config.yaml
router_score: "softmax"
balance_loss: 0.00396
balance_bias: false
init_std_router: 0.0166
lr_router: 0.00146
norm: "rmsnorm"
norm_eps: 1e-06
tie_word_embeddings: false
beta2: 0.98
batch_tokens: 65536
train_tokens: 438900000
Below are experts of layer 2 (counted from 0) of a mixture-of-experts language model. Rows are named router (the router's row for the expert), gate (a neuron's input weights, with its number), up (a neuron's input weights, with its number) and show model dimensions 0-255. Each number is 500 + 40 x the weight over its row's rms, rounded and kept within 0 to 999. Numbers have three digits each.
After each expert's rows: "mostly gets" lists some tokens that are sent to it at least half of the time. This comes from a sample of Wikipedia text that the model never trained on.

# expert 0
router:456474497488507509532509503388568558459517484481556502475449438463522478496522517528469471449476451473542493455562493491562434516490485442509507540433561548418510446429488518487547536449510523463525516501410456448447497480537464429539468543455445512439460533464427439543510430519527499448505557488532508559484584512406467426563493516543542445527476500433521475506483521494505444498483512485500490510491469525433492584491446505515422469505510498438559542491512448538426456474531502542492458510435446483445456548512492556474497453511462478514434543506574500571462480554459438477481458567484556566515454483445506554462532475477568530563510485490446474475442479507573483516525506477558442469450498428458484518511524446545524457469476535512495549522522456512489487483507453
gate0:537533465459461512549523509475429541451562427441540499479478514436483488492453523489556512467483467534494497525499469469472456484524426480496500504517548386557581510497518445578520456486498525522468462479466488457458540467520467525533525502531506463515474477537512517541467531543572496493539479556493554511480467554458468530452546507515432480539464540537499479535479481496571498521465551476530628470515550511489579519447578478528466542455502441557465402486462515489439538575495461416503497521523437452495494562545449505519523485509562538481447495518458475457425497498522500516475438480487522529442484496562437488437475419565505469517516520495491508526497401536441583544551509426486511480538513478459556476550526521484528513518471570589446473437554491518581458531512537
up0:585520522502544462461534574488511499477472450554448479544510484530454459550407453528533434516485577557456514509509526522527489494408523514457445503482473508540467476492520432479450507499382539543618564555469507455490496558493433516527554520463498529484536415548589525524495474500540522502424531481472531498500487413495463423465491458461492540482466581455511542569481609480501554452561480537485541447539446487428474442475495497503517452520510519514474551487503480599514486546547482471437457474530472549469422517526466526530500507533564506478506459536509416496466426487508499493480517499443527479510479407475589451506490522454505537523472474494520479516509501523538511498451529471454505513527474496550514564471541545514465509431530552494533457494471548505490515476425520
mostly gets: " September", " later", " not", " public", " main", " MF"

# expert 9
router:595505522552518529522500481464489505556462511475508550562497502501429463501518553556475435478508491474540500430512505512557490513527492483487504513433487499487494461381507479496574487474505504570553589421500525405480398494473485485518423451502483498418485433477480483518526442486473533473453546478446425442519503517501497521546505512485460498440491495465499499503500459431469569423509516455494524531503409540490514572467553492504481379604469554454564502397552520524524461496548510482528438433484541504436467468543538482530515527550495501460450506555447454527489505555562468441522451461493477585514455510483511489480450545499498527500427507537493483566488501522500539476512516480509403477479522478558498425485526519520471448497577478488552523473510463446503484498518458
gate0:460476525583468486497470498409473566579494486538483519509475434495424568496482454564478444474523522503457467501549550490397477505457560435520467479509563457505488507516505468519545499539489459531441513523496449501585557452475567524474559558551496509544487543463509531585561518502460526444538508487508486548521534516476419608545450569530578509545632480477487506481483602563577535519528502540503547583449472460473558512490479475430455536524466477493450497530470493451466463537507537457461566484516474482541516461507537535524482474500602514470458453523459473512503478479416475569533508574485570538468508526500506484472474542485514483457530451459490480466547486525486507433527539474457513502498459513529494514462528509509466545507462524462538481504552555471527502455504559
up0:590459563477458470496505463517469469555499458420532468498538538488525537542530550564471513468505490484367485526539429470453469496465506460489532460563463373510522505456456500495481495526520567484498514465530493465556572461528520454507478547538504579432516533514516486551516492393530524438492480524516488517540521436477426538515489485457483442496514502538498499575498478447494526560561427441475549546468431574527505511509520465556486488504466476485516544493477445453506518447453531480541500593480503464444435499489446508443571550509527525584528471515524577505448522489476426514493506436489531529540493459523483528487482560496563519545489516530511459564514540496486472469481483492504458477513451570473407518520448523537419363479512516490546502513488510475469517506494553
mostly gets: " MPC", " pm", " 180", " thr", " mis", "9"

# expert 10
router:457474487492512502534509496387568556459510483483556500478449438461522477491521519530469471446484453474543497457558502490560435515491493439491504542432558548416521446429512520495548532451518526463526513501413456448447497485542466431539467543455444512438464533464426444543503432516529502448506560487532510559483582512406466429563483519543542445528474503430519472504479521498501443501488515487494491510491469527433482584488445503528419467506510497437558540492511447541426458476532505541493457511433445480448453546514493560473497453514462478515435542506575500571464479555463438478478460567486556566520452484446506555462532475476567528562511505487448473472441487507575484510531504479557440470451500430458480518517524445546516458466477529511493550526522454512495486487495456
gate0:504509492515474472494463478579485475479414561479544468452461433556472537556436497504494532522426496519540531509532504399522525466499477474544490451468432503454542503491532523571463543499469528434504534480574459513497595517519508565494483499551521542525534535487523482556513481537530500490503533519482513476511500566574433468486553499493507511481464512513516491487440551469480420501478494473494534501443573537559487412452491449492508463560517466509478463548499444576482430561452553509495508467494443568549480470455510465557467611507515488462527550515484503444553584471510522524518455473516539528421523573510480540487553506462505475437553504480538465462522528505519464527473437480598533500483450533543455530413532516468466462517414486532498548564367526509543452478529503
up0:547493602476473445495486498559456529450429475486481544484488490446452516486499473508481445544464538510487552475536554546468489465542457581502445510536470466544462539488467546482476499469522546550478537522579509518493519477480530501536536555488574479479567560492541472451538475517508468587524581501513417526497476449480433447496508473514472565511460483550452515526427484508508542471477408542428513517504506469491525475481607530543554488423487534491533437504431514480522472499447499479473482472536521457582461545496451461401516495472491480538515528561477578449485614520537491525453450435511528531481561490442532486496452484474536510491477527472562504506495543500536485551553521585491475542492573531504477462390508546499520489476488411531476435535528519486403481528479486
mostly gets: " K", " B", " 2014", " 2012", " [", " −"

# expert 1
router:457473504489513510524502500388566557458513483480560500477446437462524478492515520529470470448479453475542496455559491490561435516493488442503502542434559548417518446428494519482546527451504525463525513503412459447447496482535462432541467543454448508436456534462426439543506428517527500446506558489530509558485585510406466426563487520541544447528470499431515478502479520496500444500491514487496487511491467528432476583491448505513420468507511499439559542494514450539422459475531504540492457512435446477446456546514487563474496454513460478516435541504574501570468478556461438480494458565484552566522453482444505554461532476474569529563510499491448473475440472506575482502525505478558442469452487429456480520516524446545520457465477530510496551522522454512492489490497454
gate0:494515510481501499453514484507530516508480493434487514443495534407487489439516496531474489502527508467431480462460573472454531581508612499435489481507547540481540529556501461566535470532532493504457502514550441534573521500557475536501530532470448439502566504567448531491493542544428557498483529486536569513476478557540457512440445510533388484461458520551485576488444502451447462484556464547489464492509490492449500510431442528554547470518491537422608488519535431496498528439459527589542415591529543448522508474549523456470494520503502511499511522468503478517485542517476560535456517563508553511484564521498458430449517476546471494570575470465434514447520512430479522414502439518474560502477532523530465434492454535511480432518490512514500531508554522541483515472532550
up0:473496420505504515563454498521508457471512505443512529508512502480475505581529549449497552572446475468580477513529526525465489460456572535576536475492476530529501435472549553514527470463540470476484440531460551480519551508485519508469550427569537593554511473496531446468570504499534561492456556580471442488532496511507527531486546537448501487455488539460452509475500520530528446490437501388480470488569452465501550515589541474481607481509472486459521440502477496487493481582489473499407509484493480512509544533437483550565548475517449520494507514519538519428435464502490424485487449539422422479554476579448604514536442539566511519457498565515512567561488498518566526492500471495545492502486493466474454515435447528461467491523531458483529493486497489496582510448463503
mostly gets: " Ha", " Ma", " it", "/", " Mal", " des"

# expert 4
router:456472495485503507541502502389564556457508486481560501479447437461524477489516519531469471448488452473539495456562493489563432516491493441492503542434558548417515447429514519490547534449525524464526513503410457447447498480538463431540468542455446499437456533465426438543501430517527501449506556487533511559485584511406467427564495519541542447528472503431513482502475521497500444500486513485485494512490470527433477581490451505510420467506509499439559541493509448539424459475532504543494458511436448481447455547514485560474496452513460478516433541505574500568467481555460437478495458565484555565516454484445504554461534476472569528562511508491449473473443475506574482508529504479558442469450494427456481518516525444546522459466476531510495549526524454512483486489507455
gate0:495499522537462490459433561544476536536493469503492502529481527553505492503471493506587450574511446535489480490486581494587494457501420513520495553549498521563499558462499488579466487444434498480490456447495590469491468475470427451503481476537503526505518463492523485442582484473539533452468508551461449514512447478529530512503548457494516505512494513461491490462390479474569495481448423515508486497515484445556527467412496458499514521483542463454505431490437551403518480484494502498446548609525501463537494417492476485599526500510479492466447510482564544481492579560561487474532479476444474544481458474460484448493449474536476504554520477490507579522519514536471494519527474515525590549438588489497457544418503544462512465536509475496397496509513459571424529465441523
up0:503528429444525536533473488491485503490409567485584504473503485474490484466484517635476559408513487517438457527444518442483424398463526492633496482503526511490533515513500500462452437558557486509520503488479509546503532553505587491563503475475463542552533548469475494551477469492491538477508471437571427555512512510534468459474509486449482470477438486485434399446458434524543538479492443447454515524526472474527499483495495483547486503475504405508509540487516512447572508481479505468542478568500501523486507448554565465606483484534441509501545559530503560494500497503534521472511554522537533511527473492492407426568519516553532483505469417509439504442467464514523485556447452546505536505504545492524541512504519528454471441516433514540514460551489514538502525450563488
mostly gets: " Ba", " 2018", "\n ", " 1997", " Mo", " Trans"

# expert 11
router:457472500492507501525507500391564556460511485483559502478446438447523477486510520530470469449485453475546496457558494488564434517494491440491505541434558547418519447428512522494547528448514522460526512503414458447451499481540457431539466544454445496435458534459427436542509432516528502448507558489534508559483586512405467428563491516543544448528474502430516468503481520493501443501490512487491479511486468527433485582493447506503420469506512498438559544492505449540424460477531504541493457511433446483447456546512486562475497451515459477516434541507573501569472491556461439478485458566486555562520455485444504555462532478486568529564512499493448473473441473507575484511523505473557441469450495426460482519507523445545524459469475529511493553525523458511479475487503455
gate0:530434528568561457580541533484503528530488565424499480454530506531509465503479504523498562528570475517517450499518481424535512480616533551495444527503520509501497496528531513527512525521537450404570534504502601451489432518494499554428483423521478461521517435413441485493461526515471525444462529513553534480531515542475555465458500549523471566508480511507597469598476557554424503536566492490552471534479474477517424521465510449537551446497519532513464564434563473510466490504505461466485464490476454427446512491546469507442554520552500476498490541459477497563329444516451497565480549447488550533483480535484520528484479527493486414463520544485501498505459541476513506498551487502468467485492470492493496452508527525514464480444507519492536543524518560500442504477439472
up0:435568546502469472443473480525537504490508491480529500491522418577529463572448500532490457589586438542489532516526482436483455520490485524468520491482479506523555486553438440528562581500467477524519511529489501445503496528470444528532538465539489486580470514462496439490453485462528486503478463545509455544565478445514446603529504494592502519520486523547484543457506483565521548539520520497504565502550522568485501471455503473497517470526495548446479509424511489520463523476546471592558449485470471462532547493619518538541520547509509492533534465550510527509634426538467519521526554463438478549466563527528503535547476492551562524446472421490502523463525603480508511545506497478519474535477609544542504542474464514534483547432532500541537504479467463485467570449484484
mostly gets: "_", " exp", " Z", " me", " such", " Los"

# expert 2
router:456475502485504511524502506388558555458515485481558502477449438457524479488506518529470468449484453473538493458560496491563435515494492440493499543435560550417505446428510520484547531449529529462527510501412459447449498485539461430540468543455447501436457535459426442544516429518527500448506558488532510560485584507406467427563497520541543446528472501432515474500490520494501443500487512487496480511491468527432477583489446504501421467504511500438560538495508451539427457474531503542491458512436442476446455547514473559474496453514461476516433542506573499568475482555461438475493457566484554564518452483444501555463533473469568530562511493490448473472440475507575484513527504470556443472450507427456481520517524447544523458466478530509494551525523455512492478504496452
gate0:487500549529463501469477465640462519518513490513492501524457488511418464563519586518464464443525502474531414446399517495442520518489535467427559513489456493498534491512464479479453456454477461510512536549545551473481561453546447419531515514525471533498516489528478461448564526527487560492558507555551515455464513457523512461470492497487555532491509553518442514499573537553548499546511556481431486506491483427558466482516481494535536511481546473527455474582426549468510510567481580426513498472463530465478542489552510482477501480464508465439443500477483430457434556499485496448445470503423504503487541542493468510482478570495506494505454466474542513536450436546395422472489492558537408508491491482442543462510556538463461541495513442620466482486501536543484536508482488
up0:467491431499529502415505464489522449496519475545506447548465446511528452446514525577510514510459526517569499528513524500492491463540535502503441502432511506478578525496517434568549445557506549531484482529520495512479495436441522492450518492527468477516493498508461454505530539415519505564555518501448461598509508518495478486528493505526526500549506522429530519502557413499488504508497509516585412506446511446519434535500572525386520545462519554541520447506520564502544473489496449509595450545376471439503487465423524521520550519495452511573580509494519487453501576472489440485428541474542430519480475494527495501541511523549536535514485518471520482496479485471580529567579553449459433529443448492470467493510498396500439509538466520423535453472490527482474489495458544
mostly gets: " km", " film", " United", " cr", " Ka", " full"

# expert 6
router:518407476522495457495498521568481634547495468471457493543505483494501452504517559503533505471503523407490482548472500442401512581468500485488514536533481420637505558539513492494464490439517513540462558498541524567497518502479487551417577462541464496541511520521478513454497621431486476495517456477499550498468486516495438556521498498517528491490489517597509494456485508516476438507489514466514502439534532475560513453486487514495505564506496463635550516477473502517465461517496500520461530449568509497528470511480499534498511509408513467419507521578482533496524482418449507422485507557519475466497543533457500503495485519510423426376512496438531440475560501536445503495483483502493525510469488555481569500525450565495517557488491514438480482458517537525515493488502581
gate0:435441515489490428482526511454500476479509443499502470529495506447428490507458460513489581485472468530464456514480531523448493437571548527497516540519505458470445511508464499479522483491487433450517550486541476435493473478485594499543514422513520479434550458435505507529430478465582465514441496531522528484400483512502549505527525538466546495506451504507539510468492525468486450467464473510468447527571494508512516488479482469463580490513501474486444553441496460536555473495536511509444453533456529565547498565519534516509485551522531491537505495465560475375470480514465540540526480533510480496557517538509560516462590569473431466463491482481550494394444484470402513525441518527554513561464519515535541557458481507478571626510502508469491430529515420423490541566519414
up0:442422520499431491520476456566487521506484402505504563460485541513498435458516543517488547458490538516451491492475534587460481476517558534509483440526499494499463523506495482468456476477451474544481567462488574582505557526532514472500492469535509502456469428411495599516433529496497516541550374510530473467477516523476533504493568469504517536468521530494514503497540484476596451404525530521485445476510428526520553521439546470504505470524555427455424513531544468555550491454470420478474469536463575513462444502513523485484459488494498531531548482541456528415500485486487562507515504580434494487495532549500527501471541533444564493529496543443493544500504481439514551491447470556560543530513429562483583581541489568520518512472541464581537479498490515498461487534430507
mostly gets: " released", " use", "born", " built", " published", "ized"